python train.py --routed_scale=1.0 --balance_loss=0.0026 --balance_bias=false --seq_len=512 --steps=4129
Below are experts of layer 5 (counted from 0) of a mixture-of-experts language model. Rows are named router (the router's row for the expert), up (a neuron's input weights, with its number) and show model dimensions 128-191. Each number is 50 + 12 x the weight over its row's rms, rounded and kept within 0 to 99.
Before each expert's rows: "mostly gets" lists some tokens that are sent to it at least half of the time. This comes from a sample of Wikipedia text that the model never trained on.

# expert 2
mostly gets: "The", " The", "ah", "á", " the", "ko"
router:69 84 57 70 50 58 50 71 50 43 61 38 47 49 43 56 68 38 55 35 43 58 44 50 52 48 60 81 52 48 70 44 39 54 53 45 40 48 39 47 72 52 36 74 61 68 48 61 56 53 59 46 49 62 56 46 41 38 50 51 28 61 42 53
up0:51 35 42 63 76 42 52 73 31 51 48 53 54 50 40 49 53 37 48 51 52 50 48 56 57 45 57 43 41 70 37 47 52 53 62 56 52 49 26 63 74 51 35 69 37 52 40 49 48 52 52 62 60 55 52 57 46 53 50 34 80 36 48 42
up1:45 62 50 50 47 42 31 52 51 51 54 38 44 55 65 48 23 40 33 47 42 48 42 50 64 32 51 47 61 64 73 53 36 48 26 50 55 45 54 32 27 25 73 53 48 47 36 48 27 44 33 49 53 40 57 39 47 50 51 65 29 48 41 56
up2:53 30 47 53 59 39 51 50 51 63 40 48 40 72 47 63 45 47 52 57 36 50 50 50 65 51 64 47 63 41 47 52 54 70 52 52 79 51 54 45 72 50 56 63 58 58 50 48 47 39 58 60 49 79 37 56 43 60 46 48 43 48 49 54
up3:53 68 45 65 50 29 56 43 70 61 61 34 40 62 72 38 51 56 52 52 40 42 52 56 46 47 18 61 59 51 51 50 53 48 51 50 55 46 43 46 57 45 55 66 43 48 38 57 61 50 32 48 51 48 48 49 40 49 55 50 50 57 70 54
up4:54 48 43 60 43 43 46 31 38 41 51 47 60 63 39 52 53 52 47 50 54 51 46 27 51 41 47 75 33 50 70 51 59 52 37 45 41 46 43 49 44 70 55 72 54 54 56 53 66 42 48 57 47 69 53 38 28 38 38 39 42 62 43 49
up5:48 48 70 59 23 52 36 53 72 47 30 31 48 48 50 40 56 64 13 26 51 48 57 58 54 51 52 51 41 64 42 48 50 50 39 34 51 33 45 46 48 43 68 40 44 49 38 59 51 41 55 57 47 53 53 41 63 37 65 49 44 53 53 65
up6:53 54 30 54 50 52 51 43 47 73 39 45 32 45 49 49 38 44 81 55 37 49 47 50 67 56 43 64 71 71 61 52 45 55 62 50 43 69 51 47 47 49 46 60 52 44 44 42 62 43 59 47 44 47 44 49 67 57 51 51 42 53 30 46
up7:51 47 49 46 62 47 46 35 51 66 88 46 48 54 48 58 60 40 52 66 39 51 34 51 53 34 34 67 60 52 55 52 51 65 57 62 70 37 51 58 61 59 41 45 48 53 54 58 23 34 58 46 48 47 68 49 50 50 61 32 56 57 46 44
up8:62 38 45 52 28 58 69 51 50 40 53 55 52 52 42 43 34 53 35 50 63 49 42 52 59 49 52 51 49 60 45 47 44 58 57 49 52 45 54 51 54 51 54 84 46 37 48 57 39 52 66 48 48 56 50 42 44 69 80 52 32 47 29 33
up9:45 64 52 53 49 58 46 52 39 51 51 34 43 61 28 74 59 68 62 35 58 49 56 48 49 67 55 53 44 51 46 41 50 70 53 45 48 67 64 46 51 64 51 45 40 42 46 53 36 66 51 51 54 47 52 50 44 50 40 48 52 43 48 27
up10:83 52 53 40 49 54 57 62 72 50 50 51 66 79 51 51 37 49 43 44 51 45 64 45 32 49 35 55 81 46 53 45 46 39 44 49 50 43 60 65 72 51 39 38 90 72 51 53 48 49 54 47 61 47 52 36 31 72 42 70 55 30 41 56
up11:68 78 46 35 33 50 63 51 52 45 54 46 24 45 46 53 62 56 59 55 50 57 43 63 53 50 49 56 68 43 51 50 44 48 42 50 50 34 29 48 35 32 52 38 47 44 15 72 35 28 65 49 88 61 54 48 69 41 48 58 47 49 57 47
up12:46 47 51 59 64 62 51 42 70 45 58 49 50 51 94 58 60 63 49 43 50 48 48 59 77 77 65 52 33 31 57 58 51 26 60 59 45 54 38 68 25 46 57 46 70 46 36 50 49 63 58 52 44 50 32 48 53 55 37 48 68 51 74 48
up13:52 55 53 56 54 55 49 52 22 50 58 50 27 69 45 43 46 53 60 47 46 47 46 58 60 52 47 60 39 78 71 29 57 51 51 56 27 49 70 50 41 42 35 60 56 51 50 36 48 58 80 70 60 54 57 51 40 48 54 51 61 44 59 47
up14:53 49 47 77 56 49 77 59 39 52 58 61 49 58 46 50 56 55 31 55 52 53 23 50 61 74 54 50 75 50 48 49 46 49 34 28 56 48 50 73 47 40 52 58 39 56 50 56 52 35 62 57 40 48 42 62 72 51 56 44 40 35 60 52
up15:73 47 51 47 57 56 63 54 26 44 60 55 56 48 60 54 44 62 35 45 77 59 60 49 58 49 67 63 59 48 41 59 45 43 52 52 65 68 57 66 50 54 46 47 61 50 39 30 26 23 50 40 45 50 51 52 34 42 52 50 33 51 62 77
up16:49 45 47 53 51 45 47 55 43 56 36 53 57 51 38 33 41 48 52 49 49 61 71 35 41 49 59 50 53 53 51 38 58 51 33 36 66 49 65 49 51 50 60 55 50 65 56 52 56 47 50 47 37 54 44 88 38 52 59 43 48 43 40 47
up17:48 63 17 52 47 48 45 29 50 46 53 64 42 49 54 64 63 43 40 56 44 38 39 56 50 47 53 74 53 53 36 48 42 52 46 39 58 54 49 51 47 87 52 36 50 55 38 51 49 59 55 66 57 39 42 44 58 26 50 44 53 50 34 53
up18:71 43 40 50 47 55 43 49 52 60 34 34 38 76 66 54 61 68 49 47 29 51 64 65 33 76 44 70 38 33 61 68 55 43 49 64 50 52 45 58 59 50 82 38 58 49 49 34 23 49 47 55 44 50 50 37 67 39 64 57 45 25 31 61
up19:53 29 53 67 49 34 87 55 44 56 66 46 49 65 47 50 42 68 65 42 60 34 47 43 49 36 57 38 49 76 72 34 52 48 50 65 66 58 33 45 36 37 49 45 76 50 49 38 65 21 73 49 44 52 49 54 50 54 39 47 53 51 63 33
up20:52 40 31 50 51 60 52 63 51 49 40 66 49 46 48 81 39 55 38 78 48 52 17 19 58 48 63 52 39 49 58 54 47 67 44 48 23 64 58 53 59 53 42 66 49 38 41 23 29 04 43 45 47 49 52 45 43 42 50 50 67 61 56 56
up21:52 41 99 70 47 23 50 65 46 55 61 69 50 51 45 50 41 70 75 85 48 47 53 37 60 42 54 50 86 48 46 48 32 27 51 59 50 40 45 32 59 35 50 49 70 12 50 51 39 50 50 40 54 49 56 37 26 28 66 82 60 49 52 43
up22:63 58 35 53 49 54 40 26 33 61 45 49 70 51 62 54 67 64 46 16 42 33 41 30 80 45 32 56 30 55 54 40 54 56 46 56 58 46 43 40 54 48 47 55 36 50 50 48 21 39 47 44 19 50 54 59 49 48 62 61 43 29 47 53
up23:52 57 72 47 55 56 52 63 56 50 54 59 32 83 67 60 58 38 53 48 73 51 43 59 51 51 46 47 49 49 41 44 58 53 50 46 50 72 75 69 43 52 44 45 56 18 50 50 57 53 50 29 50 54 36 55 51 44 50 40 39 51 51 56
up24:66 63 53 50 47 48 45 42 50 51 50 63 58 52 51 48 92 53 44 58 51 34 48 47 56 54 63 42 56 45 46 53 38 46 40 49 40 28 46 52 57 49 41 70 46 60 49 62 35 48 59 49 46 69 35 51 49 53 37 57 60 64 61 45
up25:53 48 52 40 50 52 50 65 84 56 31 60 65 71 50 49 49 35 70 56 35 47 49 46 50 74 50 30 45 45 45 47 56 49 64 40 58 57 47 53 56 49 23 59 67 13 49 40 50 61 49 32 51 31 34 57 62 39 51 49 49 59 35 55
up26:52 30 53 47 51 53 16 51 53 52 50 70 86 29 36 43 58 51 58 52 51 54 64 58 50 66 77 61 49 50 47 48 65 59 71 59 40 55 38 53 72 51 57 44 42 43 38 69 50 52 69 46 39 34 57 37 54 41 71 51 64 50 64 63
up27:80 50 60 53 61 65 54 69 61 26 62 48 43 51 49 74 60 49 61 42 56 60 33 48 42 54 33 62 45 83 34 45 52 47 64 48 48 56 46 40 16 57 58 50 80 51 57 68 50 44 48 60 58 48 56 49 64 50 46 43 54 48 47 61
up28:51 54 73 70 51 40 52 65 79 50 50 56 42 67 68 32 50 44 57 45 55 48 53 56 50 69 66 48 46 39 49 53 47 63 45 45 33 46 43 47 44 63 49 51 32 70 50 56 54 32 40 50 29 41 64 47 58 82 47 49 47 39 46 50
up29:62 51 46 52 33 47 36 80 33 39 48 52 51 74 48 73 41 43 49 58 51 43 58 53 39 65 47 68 52 39 37 51 53 32 37 56 50 49 55 67 43 58 46 48 57 39 43 32 51 46 23 43 64 51 41 48 56 41 61 54 69 50 55 58
up30:41 50 57 51 36 75 72 50 80 36 58 53 47 44 39 62 51 68 52 41 47 34 49 49 67 46 56 67 43 47 43 44 23 39 53 75 45 46 54 53 39 50 73 42 59 30 59 51 46 19 51 63 64 20 42 49 37 43 49 53 65 53 60 56
up31:53 50 49 52 60 47 36 52 36 53 34 36 52 44 35 55 43 46 31 56 39 51 51 59 53 45 64 50 38 71 69 46 57 53 50 39 51 72 29 48 66 35 55 46 50 70 50 55 51 55 50 71 49 07 38 50 45 53 72 49 47 50 47 55
up32:45 61 43 46 43 49 74 41 51 44 46 70 50 56 45 39 49 41 50 11 49 46 51 54 34 43 64 59 46 48 43 52 67 50 53 47 48 52 44 56 55 47 38 50 50 52 50 59 57 50 62 52 51 36 49 09 34 67 50 59 79 58 68 82
up33:53 49 50 58 52 37 67 39 50 37 45 45 49 52 62 54 66 55 43 51 35 33 57 29 56 45 50 52 35 63 52 43 37 65 45 42 40 55 49 64 56 76 48 30 39 42 60 61 48 54 84 78 51 44 50 49 77 62 55 48 48 38 49 57
up34:55 51 49 67 37 50 48 48 57 40 51 50 40 41 49 50 52 50 34 49 48 55 38 41 39 53 43 52 49 52 61 37 42 48 41 53 38 49 52 49 50 67 37 64 80 60 41 50 49 62 55 55 61 52 46 11 50 51 25 60 49 85 50 39
up35:50 50 57 51 35 23 44 49 57 57 39 38 47 52 52 46 48 30 41 52 70 51 39 76 63 52 73 54 48 70 51 44 56 51 59 29 55 53 65 55 51 41 73 63 53 59 50 51 63 55 49 44 52 47 31 13 51 49 74 47 56 46 50 65
up36:50 55 48 53 47 61 26 53 62 49 52 53 75 33 50 60 50 50 36 25 52 46 48 51 50 32 56 55 62 47 48 44 50 73 51 68 49 67 40 57 64 25 68 65 64 56 49 47 47 54 49 49 52 47 48 51 45 37 50 49 47 45 66 76
up37:49 40 74 50 64 48 53 52 44 63 54 45 59 49 49 57 38 88 39 63 38 74 74 47 48 42 54 50 31 65 59 50 43 45 44 43 47 58 44 43 19 51 42 58 45 49 86 54 51 38 50 44 53 47 41 66 47 61 46 56 45 59 49 51
up38:41 51 57 49 50 53 48 45 48 49 16 64 61 64 49 39 37 51 38 45 41 46 49 51 64 50 31 47 50 61 69 30 08 52 53 52 37 69 35 69 47 61 49 45 42 60 50 42 44 46 49 52 50 38 31 56 47 54 49 47 18 58 41 56
up39:44 46 53 52 53 62 62 46 38 56 62 80 36 54 32 46 52 37 49 40 52 00 52 67 43 50 48 86 46 50 39 53 57 40 51 41 49 41 60 53 40 46 48 74 49 72 41 41 41 59 66 54 51 64 46 51 52 42 65 50 42 34 50 49
up40:37 80 48 60 58 57 49 59 53 46 56 41 40 53 56 44 40 46 47 62 56 41 57 26 53 35 65 66 42 50 37 52 52 51 36 51 14 48 55 36 47 51 43 58 50 43 60 57 62 51 53 52 48 50 47 59 36 50 45 52 59 38 41 59
up41:50 30 47 44 64 47 48 50 51 27 26 47 51 48 41 50 48 63 60 44 56 62 47 40 68 19 64 39 59 54 35 66 52 41 63 61 54 61 80 32 45 39 67 46 73 39 50 45 50 65 42 44 56 43 51 55 58 52 50 73 28 82 51 51
up42:57 51 14 53 29 44 51 59 80 40 32 59 48 49 52 50 48 61 41 72 46 50 63 38 35 48 51 23 51 83 47 46 44 47 49 53 57 36 46 49 46 65 36 52 53 59 48 45 50 46 36 62 54 78 44 52 73 49 31 37 61 78 58 39
up43:40 76 58 58 49 68 55 47 52 55 49 87 56 60 58 51 69 54 19 40 46 71 87 34 62 54 78 52 57 57 48 49 75 55 63 47 35 36 57 49 56 66 48 55 37 51 56 32 67 62 26 44 36 60 52 50 44 49 54 61 71 47 45 50
up44:52 34 50 52 55 51 50 59 48 28 55 39 51 49 56 50 62 50 55 00 48 61 59 58 50 52 33 49 21 89 51 31 19 50 47 57 36 50 51 52 46 36 74 51 57 34 49 29 31 51 49 55 51 53 63 76 48 51 38 52 52 44 61 59
up45:45 68 42 42 43 48 51 68 50 32 42 24 54 40 38 31 73 39 50 44 45 44 31 36 46 38 51 50 52 63 46 48 50 37 51 60 42 49 36 72 50 16 84 54 47 84 51 50 58 46 55 44 42 41 49 49 35 53 35 50 44 62 56 43
up46:48 39 38 53 32 49 51 50 61 37 50 24 31 40 50 59 63 44 52 49 35 26 31 56 71 59 46 27 53 46 49 50 47 46 67 65 51 27 43 41 44 38 42 74 40 65 50 44 95 40 60 45 55 66 73 50 61 62 55 76 57 50 66 54
up47:52 47 46 83 53 54 52 51 41 38 41 62 51 32 43 65 48 63 42 47 51 28 50 61 36 50 51 53 40 52 50 55 50 60 42 71 48 34 36 43 63 71 52 13 55 48 39 58 56 61 36 46 56 50 15 54 50 41 65 67 35 72 34 44
up48:60 60 63 48 68 57 32 38 67 49 68 26 52 48 34 54 62 54 37 58 60 49 51 78 64 77 34 58 63 88 64 41 54 75 51 42 50 33 48 39 50 48 53 59 47 50 50 59 37 49 53 48 38 50 45 46 48 47 37 51 86 40 33 47
up49:60 63 58 49 43 51 27 39 40 47 54 66 58 51 49 39 50 39 42 51 51 52 65 57 72 39 33 59 55 41 45 50 45 60 50 42 46 50 50 55 62 61 54 70 46 41 54 57 53 46 43 39 52 64 53 50 52 81 47 83 32 62 43 79
up50:63 71 75 50 49 50 59 50 61 63 58 53 62 49 36 39 52 49 39 48 50 55 66 43 50 50 49 88 61 46 50 67 37 41 58 50 44 56 48 57 48 45 53 41 53 61 52 38 56 49 70 81 50 40 59 51 51 67 35 46 43 39 37 57
up51:56 42 49 43 49 58 43 51 47 50 24 46 59 67 75 50 68 33 49 78 50 24 56 57 37 60 49 39 45 40 46 52 45 45 51 47 57 54 52 54 45 66 50 39 62 51 36 61 00 52 67 63 50 44 60 46 44 30 42 46 52 64 51 65
up52:53 59 42 84 37 47 35 46 40 62 43 41 51 35 37 37 47 65 73 25 44 55 48 50 50 40 60 70 57 42 56 42 48 50 51 33 29 38 24 28 43 63 48 51 66 49 51 47 57 54 55 53 86 50 50 49 39 32 52 52 58 54 43 50
up53:47 60 51 88 41 59 20 61 48 84 50 50 52 25 50 45 44 55 46 46 63 63 69 50 53 50 42 38 60 50 48 53 50 56 57 49 44 48 30 58 72 09 71 46 54 50 54 50 49 64 47 44 48 46 44 50 50 50 60 43 37 58 59 54
up54:29 53 66 43 78 49 21 44 70 53 56 86 41 67 38 46 61 51 45 38 41 63 41 51 66 39 54 60 56 57 52 27 32 54 36 46 38 59 65 48 50 42 51 46 51 53 43 63 45 37 42 42 44 54 50 46 53 63 73 30 45 46 47 51
up55:33 24 61 70 51 53 85 50 64 54 52 29 49 65 36 45 66 41 68 56 75 66 41 51 53 63 48 53 49 30 70 08 59 38 50 47 44 58 53 62 42 49 42 49 73 44 49 44 53 55 51 53 37 49 54 50 53 62 57 52 57 43 64 52
up56:55 38 51 61 50 51 64 49 50 48 39 52 35 59 51 45 56 32 28 52 54 56 43 49 52 72 51 50 49 45 45 26 53 41 69 40 52 47 68 44 38 40 55 45 51 52 59 72 49 50 38 50 49 39 55 67 50 46 49 41 43 51 46 41
up57:53 42 48 50 53 25 67 48 50 48 44 48 50 37 55 48 74 47 59 49 19 50 49 38 57 30 61 60 37 59 48 38 61 47 37 44 41 35 50 51 32 64 68 52 50 52 03 65 64 25 51 42 42 53 34 54 41 55 53 52 43 41 88 34
up58:51 50 47 61 45 60 62 57 48 56 42 43 55 08 54 59 30 83 50 60 65 43 57 55 52 71 53 48 51 52 50 49 30 61 62 50 35 61 47 48 50 64 64 54 13 66 71 78 40 48 43 56 24 64 27 55 68 52 43 46 48 51 08 49
up59:41 54 52 27 69 46 62 27 55 53 64 59 50 62 47 29 49 53 48 54 43 59 72 38 56 66 33 47 52 55 55 50 53 55 67 51 45 67 53 42 53 43 61 58 46 34 43 50 52 46 47 24 50 28 38 47 55 52 65 51 42 53 71 74
up60:36 48 44 25 48 77 58 47 61 64 50 46 52 34 49 51 47 43 65 32 32 49 52 49 58 49 55 54 44 55 24 41 51 42 47 47 28 50 49 40 70 43 50 59 50 89 53 33 47 42 49 61 42 57 59 64 33 43 55 68 51 50 37 42
up61:50 32 44 74 45 41 84 49 55 32 46 53 43 51 52 42 53 46 52 69 58 36 40 73 45 64 50 50 44 46 39 45 53 50 38 50 53 55 50 56 51 57 49 56 63 52 33 43 60 50 48 55 59 26 51 47 61 58 52 16 50 14 53 51
up62:65 23 57 56 22 57 45 53 38 52 51 65 53 69 41 48 65 50 42 53 41 28 77 47 47 58 38 44 44 49 50 51 43 61 56 54 46 32 56 51 43 63 40 50 46 46 35 50 47 32 50 37 65 37 29 45 50 53 32 49 48 47 50 68
up63:41 41 52 68 50 52 48 48 40 49 50 68 31 61 53 25 55 98 72 41 41 53 44 23 49 47 71 64 57 74 54 44 64 54 50 52 49 48 77 43 63 43 58 61 42 12 48 55 48 56 47 40 54 64 50 53 32 46 48 44 50 40 75 24
up64:71 36 49 53 49 53 46 68 59 63 74 29 26 64 49 52 53 50 49 50 63 72 46 65 47 48 44 53 33 51 55 47 63 57 74 51 53 66 68 37 82 56 41 56 50 63 28 65 43 55 33 54 62 47 59 35 45 31 60 44 46 48 50 46
up65:40 52 55 33 31 51 48 49 50 58 14 45 41 52 52 28 50 49 46 56 63 63 53 63 61 39 52 46 30 42 22 40 59 42 19 59 49 52 53 44 30 53 39 54 52 53 49 59 71 51 50 60 37 44 39 40 53 41 50 43 48 72 54 56
up66:49 55 47 57 22 55 45 41 54 44 60 64 51 45 49 54 58 50 67 50 46 55 52 47 50 46 63 49 83 38 46 48 48 52 43 49 56 54 51 30 52 70 45 32 28 52 61 45 51 53 68 55 51 45 64 50 38 70 61 69 50 15 50 17
up67:65 52 44 64 51 42 31 52 50 68 51 34 49 46 58 51 37 50 17 50 66 52 23 53 76 45 41 62 54 67 72 47 53 47 49 51 44 57 41 51 58 46 53 51 49 60 44 62 50 50 49 53 67 24 57 61 45 46 59 61 57 38 36 29
up68:37 52 47 21 49 50 48 52 43 10 50 07 48 75 43 49 40 37 39 58 54 46 50 58 33 45 48 43 50 47 49 53 42 60 43 32 49 46 08 24 49 49 36 53 54 38 27 55 24 45 48 50 38 53 54 67 52 57 49 55 39 43 56 47
up69:49 42 54 55 67 59 50 40 79 41 49 50 46 43 51 66 57 35 45 59 48 50 51 43 26 31 41 40 30 74 27 41 32 55 51 33 47 53 54 62 70 52 49 54 58 52 50 29 23 54 42 10 56 21 38 50 57 50 51 50 60 76 53 70
up70:40 43 79 56 50 47 42 48 55 47 67 34 57 35 46 66 77 63 51 41 51 49 47 60 50 21 48 34 50 54 69 51 32 49 46 50 38 50 09 46 39 59 44 52 42 39 56 68 52 46 73 48 45 55 59 52 42 47 32 45 45 63 46 51
up71:62 52 44 45 56 33 39 50 47 57 47 51 37 53 59 45 38 60 54 58 49 80 51 35 44 73 50 59 44 47 59 40 61 61 80 42 62 49 37 21 50 48 40 49 67 51 78 53 75 44 50 17 46 57 45 50 53 63 50 54 55 57 58 46
up72:57 44 55 56 53 35 38 48 49 94 49 46 50 38 42 50 50 57 51 49 40 21 30 50 51 55 66 49 63 49 54 48 54 60 35 62 75 85 54 58 60 50 65 39 55 49 54 51 32 58 51 36 23 46 34 73 67 48 47 48 56 49 57 44
up73:59 51 72 57 69 48 40 50 56 58 46 43 42 57 52 56 20 48 53 41 54 69 55 20 50 59 75 49 47 52 45 48 28 38 71 55 47 41 57 38 51 50 70 69 37 50 47 50 60 62 44 50 45 38 45 07 59 59 61 35 50 58 60 36
up74:50 54 58 71 47 55 54 55 58 76 54 44 44 56 56 48 37 46 36 48 58 50 48 49 36 48 54 56 49 59 50 55 50 63 52 51 41 60 38 69 51 51 22 44 53 71 54 48 50 54 57 80 26 56 44 37 52 60 44 54 51 59 52 50
up75:31 44 44 28 46 86 40 46 43 45 32 58 50 42 58 72 15 55 77 45 48 80 44 28 53 49 54 53 38 53 36 35 37 56 68 56 59 63 48 49 42 47 65 54 54 40 28 60 33 59 42 45 31 46 52 61 50 50 50 56 51 44 56 58
up76:51 58 61 54 50 55 50 45 53 45 58 73 52 48 50 46 62 58 41 04 30 57 49 56 48 60 51 47 64 45 39 42 38 49 42 66 62 61 53 31 56 49 45 54 59 49 50 53 53 50 61 55 12 50 57 26 54 88 41 47 65 49 58 67
up77:62 46 50 56 77 58 45 38 60 33 66 56 43 45 43 51 50 83 66 27 36 54 45 47 47 49 50 55 29 58 42 53 59 64 53 79 54 63 30 53 50 60 54 59 45 50 61 68 54 51 48 39 30 47 64 36 52 76 48 55 50 63 48 51
up78:64 54 35 51 54 62 52 68 22 45 12 52 49 58 50 67 49 56 54 71 52 44 54 68 51 71 48 52 46 80 38 49 50 49 50 59 46 58 40 58 53 63 36 56 42 64 59 52 70 69 55 70 40 51 51 53 52 46 48 82 51 51 41 42
up79:58 48 54 57 53 46 50 44 31 52 50 56 26 38 45 61 48 61 41 54 49 46 32 58 60 47 43 51 51 45 55 36 63 27 61 46 53 28 51 54 50 51 37 51 49 51 55 50 53 50 49 20 55 49 22 49 52 45 29 65 27 52 70 52
up80:67 52 58 46 72 55 46 61 41 23 47 57 53 45 57 54 71 49 80 68 37 50 59 50 51 45 47 42 49 52 52 41 32 45 52 53 44 51 24 75 44 50 49 45 70 79 73 50 57 50 55 57 59 49 93 49 49 75 50 73 46 61 14 38
up81:48 42 90 80 77 44 50 39 50 50 30 51 50 55 58 46 53 51 52 39 28 46 39 51 46 54 55 49 50 72 52 50 48 63 52 60 58 42 51 44 45 50 22 46 34 59 58 43 48 45 49 53 50 60 41 59 58 59 43 50 37 54 41 61
up82:84 65 49 58 59 45 70 44 47 39 56 50 50 46 32 29 18 49 67 47 49 53 56 66 56 52 47 69 52 51 44 40 50 40 50 40 55 50 48 69 50 45 55 44 27 27 71 38 23 63 50 59 60 51 49 59 44 57 54 68 52 55 48 50
up83:45 48 59 43 51 27 48 52 29 43 55 67 34 45 58 62 47 83 54 52 13 49 67 55 51 50 71 65 51 42 63 40 62 51 45 46 18 46 61 50 61 51 62 45 52 62 69 65 48 44 37 50 32 63 37 53 63 50 47 57 32 42 48 49
up84:76 57 54 52 53 60 00 48 57 49 42 51 48 60 59 61 52 44 40 48 31 43 54 71 59 47 52 41 54 57 70 50 50 33 56 53 61 48 49 60 45 51 51 52 42 64 56 75 47 39 53 63 54 58 64 30 44 51 46 36 68 62 50 51
up85:28 48 60 68 39 52 50 48 43 65 51 59 48 53 57 48 57 47 47 45 21 38 26 26 50 62 54 39 50 44 49 57 56 51 60 48 53 66 59 42 56 40 61 50 51 54 56 55 94 58 46 62 70 46 53 56 26 81 45 55 51 64 72 47
up86:59 49 57 59 88 51 52 52 52 52 50 43 71 49 53 69 68 44 23 60 48 48 79 53 38 48 47 54 51 27 48 57 49 32 60 61 51 40 53 41 53 51 92 40 51 49 48 39 52 24 58 58 49 42 52 53 33 52 56 49 49 37 49 11
up87:47 53 63 52 59 50 51 48 73 53 49 51 49 44 60 31 65 55 49 48 32 46 46 59 43 53 52 51 45 49 50 59 50 55 39 27 50 49 26 53 47 50 45 25 52 37 19 51 51 30 47 48 39 49 57 63 67 65 53 60 50 44 50 33
up88:45 54 44 59 50 62 57 48 50 62 39 44 48 60 51 57 50 49 47 45 64 54 65 59 50 50 49 46 41 53 49 53 57 58 67 45 52 49 39 51 50 54 45 51 53 62 53 47 51 55 62 54 37 42 49 48 52 50 45 46 50 59 50 50
up89:55 75 49 50 84 38 60 37 49 48 56 48 41 56 47 54 35 26 62 43 51 50 75 38 56 34 41 52 50 35 36 54 43 52 58 54 57 52 53 22 47 39 55 49 59 53 34 46 42 49 43 42 41 58 77 52 37 50 53 49 43 67 46 47
up90:47 54 41 40 49 56 68 84 38 53 52 38 50 43 54 70 58 44 45 46 56 41 48 37 69 50 61 46 56 64 66 70 66 53 72 43 39 47 68 51 40 48 52 45 28 55 51 47 42 28 58 59 46 49 55 50 54 46 31 60 42 36 58 44
up91:47 57 48 49 55 52 47 67 64 56 47 50 51 71 69 30 45 35 49 69 53 70 41 45 52 49 51 65 57 48 45 51 56 48 53 36 46 52 49 37 53 49 44 59 49 33 65 50 53 50 24 21 47 49 43 63 29 57 40 52 63 51 66 50
up92:78 49 57 58 63 72 71 39 36 56 53 51 53 46 50 39 49 37 45 34 54 46 56 45 54 50 69 53 53 55 55 48 45 50 49 54 56 36 60 49 62 48 55 57 65 51 64 68 49 52 38 51 61 49 48 20 73 55 49 46 72 83 46 39
up93:51 52 62 53 73 51 49 52 70 39 48 63 53 52 36 48 21 57 72 52 46 49 60 56 68 39 68 71 66 54 52 74 41 56 48 56 49 49 43 29 34 29 48 52 34 54 47 62 46 42 43 33 58 50 57 50 36 53 55 46 45 55 50 46
up94:77 59 50 50 45 31 60 68 55 56 73 51 35 56 46 33 60 70 30 39 36 47 52 48 49 49 35 47 46 33 63 76 52 42 80 42 69 57 49 71 42 49 55 47 56 38 27 37 64 48 43 46 40 50 49 21 40 74 47 48 50 50 56 45
up95:50 51 49 46 42 52 50 54 54 44 43 49 45 51 54 37 59 60 52 35 57 58 25 60 53 46 38 45 48 48 33 49 72 55 48 49 47 35 51 42 45 50 61 43 51 53 37 62 54 48 72 51 50 36 56 53 36 46 59 58 34 55 48 81
up96:50 52 15 55 48 38 55 71 31 43 78 43 46 43 48 53 50 87 49 47 65 53 62 60 45 50 47 79 58 41 44 46 57 44 94 37 64 52 44 42 60 32 51 67 99 35 45 53 38 49 50 53 59 63 63 63 46 51 56 49 53 29 44 66
up97:21 70 52 62 50 51 48 41 50 49 31 59 70 50 30 47 62 45 38 47 53 46 38 39 58 50 37 47 55 43 51 63 43 57 40 54 47 48 48 45 51 56 50 50 65 47 56 50 48 50 43 54 51 62 48 49 50 29 28 63 37 58 49 48
up98:62 95 49 52 52 60 49 51 54 49 61 15 44 38 52 45 33 65 16 40 44 71 69 79 42 24 76 61 55 50 27 48 50 57 58 60 61 74 55 49 49 60 43 59 76 43 51 37 56 49 49 71 72 38 54 58 53 51 36 42 07 46 46 35
up99:33 37 81 51 50 51 57 44 47 44 50 50 48 54 42 47 66 78 37 48 50 57 48 52 65 22 59 44 53 50 61 40 74 58 38 50 43 47 49 60 65 40 48 39 50 52 46 57 50 06 67 62 23 63 56 55 39 42 49 73 48 35 47 45
up100:71 63 31 73 46 50 18 56 54 43 62 50 53 52 51 50 48 55 45 41 37 67 44 21 54 74 49 48 31 49 54 39 53 45 51 46 51 55 57 51 52 49 19 34 59 67 24 36 32 49 59 60 49 50 55 44 47 51 43 71 51 49 51 54
up101:66 58 48 58 63 59 55 74 56 50 62 60 56 54 57 61 59 62 54 53 68 57 52 33 49 54 53 41 42 49 50 52 58 39 46 52 58 57 53 58 60 47 41 59 50 50 19 46 54 22 55 64 34 58 57 58 49 50 28 46 50 45 59 48
up102:34 66 73 45 50 48 48 46 51 51 45 53 46 68 35 58 80 46 64 51 39 58 57 48 39 60 75 76 39 53 54 30 35 51 50 29 45 52 65 52 49 58 46 38 48 50 57 58 63 58 58 63 45 52 37 48 56 52 60 52 56 62 61 51
up103:49 62 58 69 48 55 52 65 24 52 50 37 51 48 51 56 24 52 71 38 45 58 62 38 51 26 75 51 38 50 53 22 42 55 51 42 51 39 58 46 53 53 49 43 48 27 62 53 79 89 47 46 77 49 47 51 73 57 46 50 56 30 37 28
up104:63 52 71 47 33 54 54 54 48 60 34 58 60 33 36 49 48 46 58 50 07 60 53 44 77 55 51 57 52 50 49 41 69 50 14 80 50 63 48 43 53 46 20 61 53 31 74 45 26 44 87 41 52 49 43 49 33 42 78 46 48 46 56 68
up105:40 28 51 41 90 24 50 87 64 57 62 42 42 50 58 31 52 52 50 55 51 40 49 50 43 87 48 61 24 48 55 44 78 48 55 14 67 50 35 51 54 60 55 63 48 46 47 52 53 51 50 59 54 58 52 24 69 43 14 43 61 49 49 42
up106:42 45 44 30 64 65 51 29 59 56 54 30 40 51 74 82 48 53 51 49 56 56 52 52 33 76 50 46 45 70 48 31 57 50 39 34 54 60 47 51 49 41 45 47 78 08 44 30 62 50 42 50 43 54 44 32 57 49 46 45 47 69 32 61
up107:48 62 47 61 50 67 53 75 58 39 92 54 54 36 34 54 51 65 50 75 74 40 25 71 52 51 36 40 29 44 47 42 51 48 65 59 51 10 33 50 40 41 52 52 62 28 72 62 53 45 81 48 46 49 51 50 59 35 51 61 60 50 50 58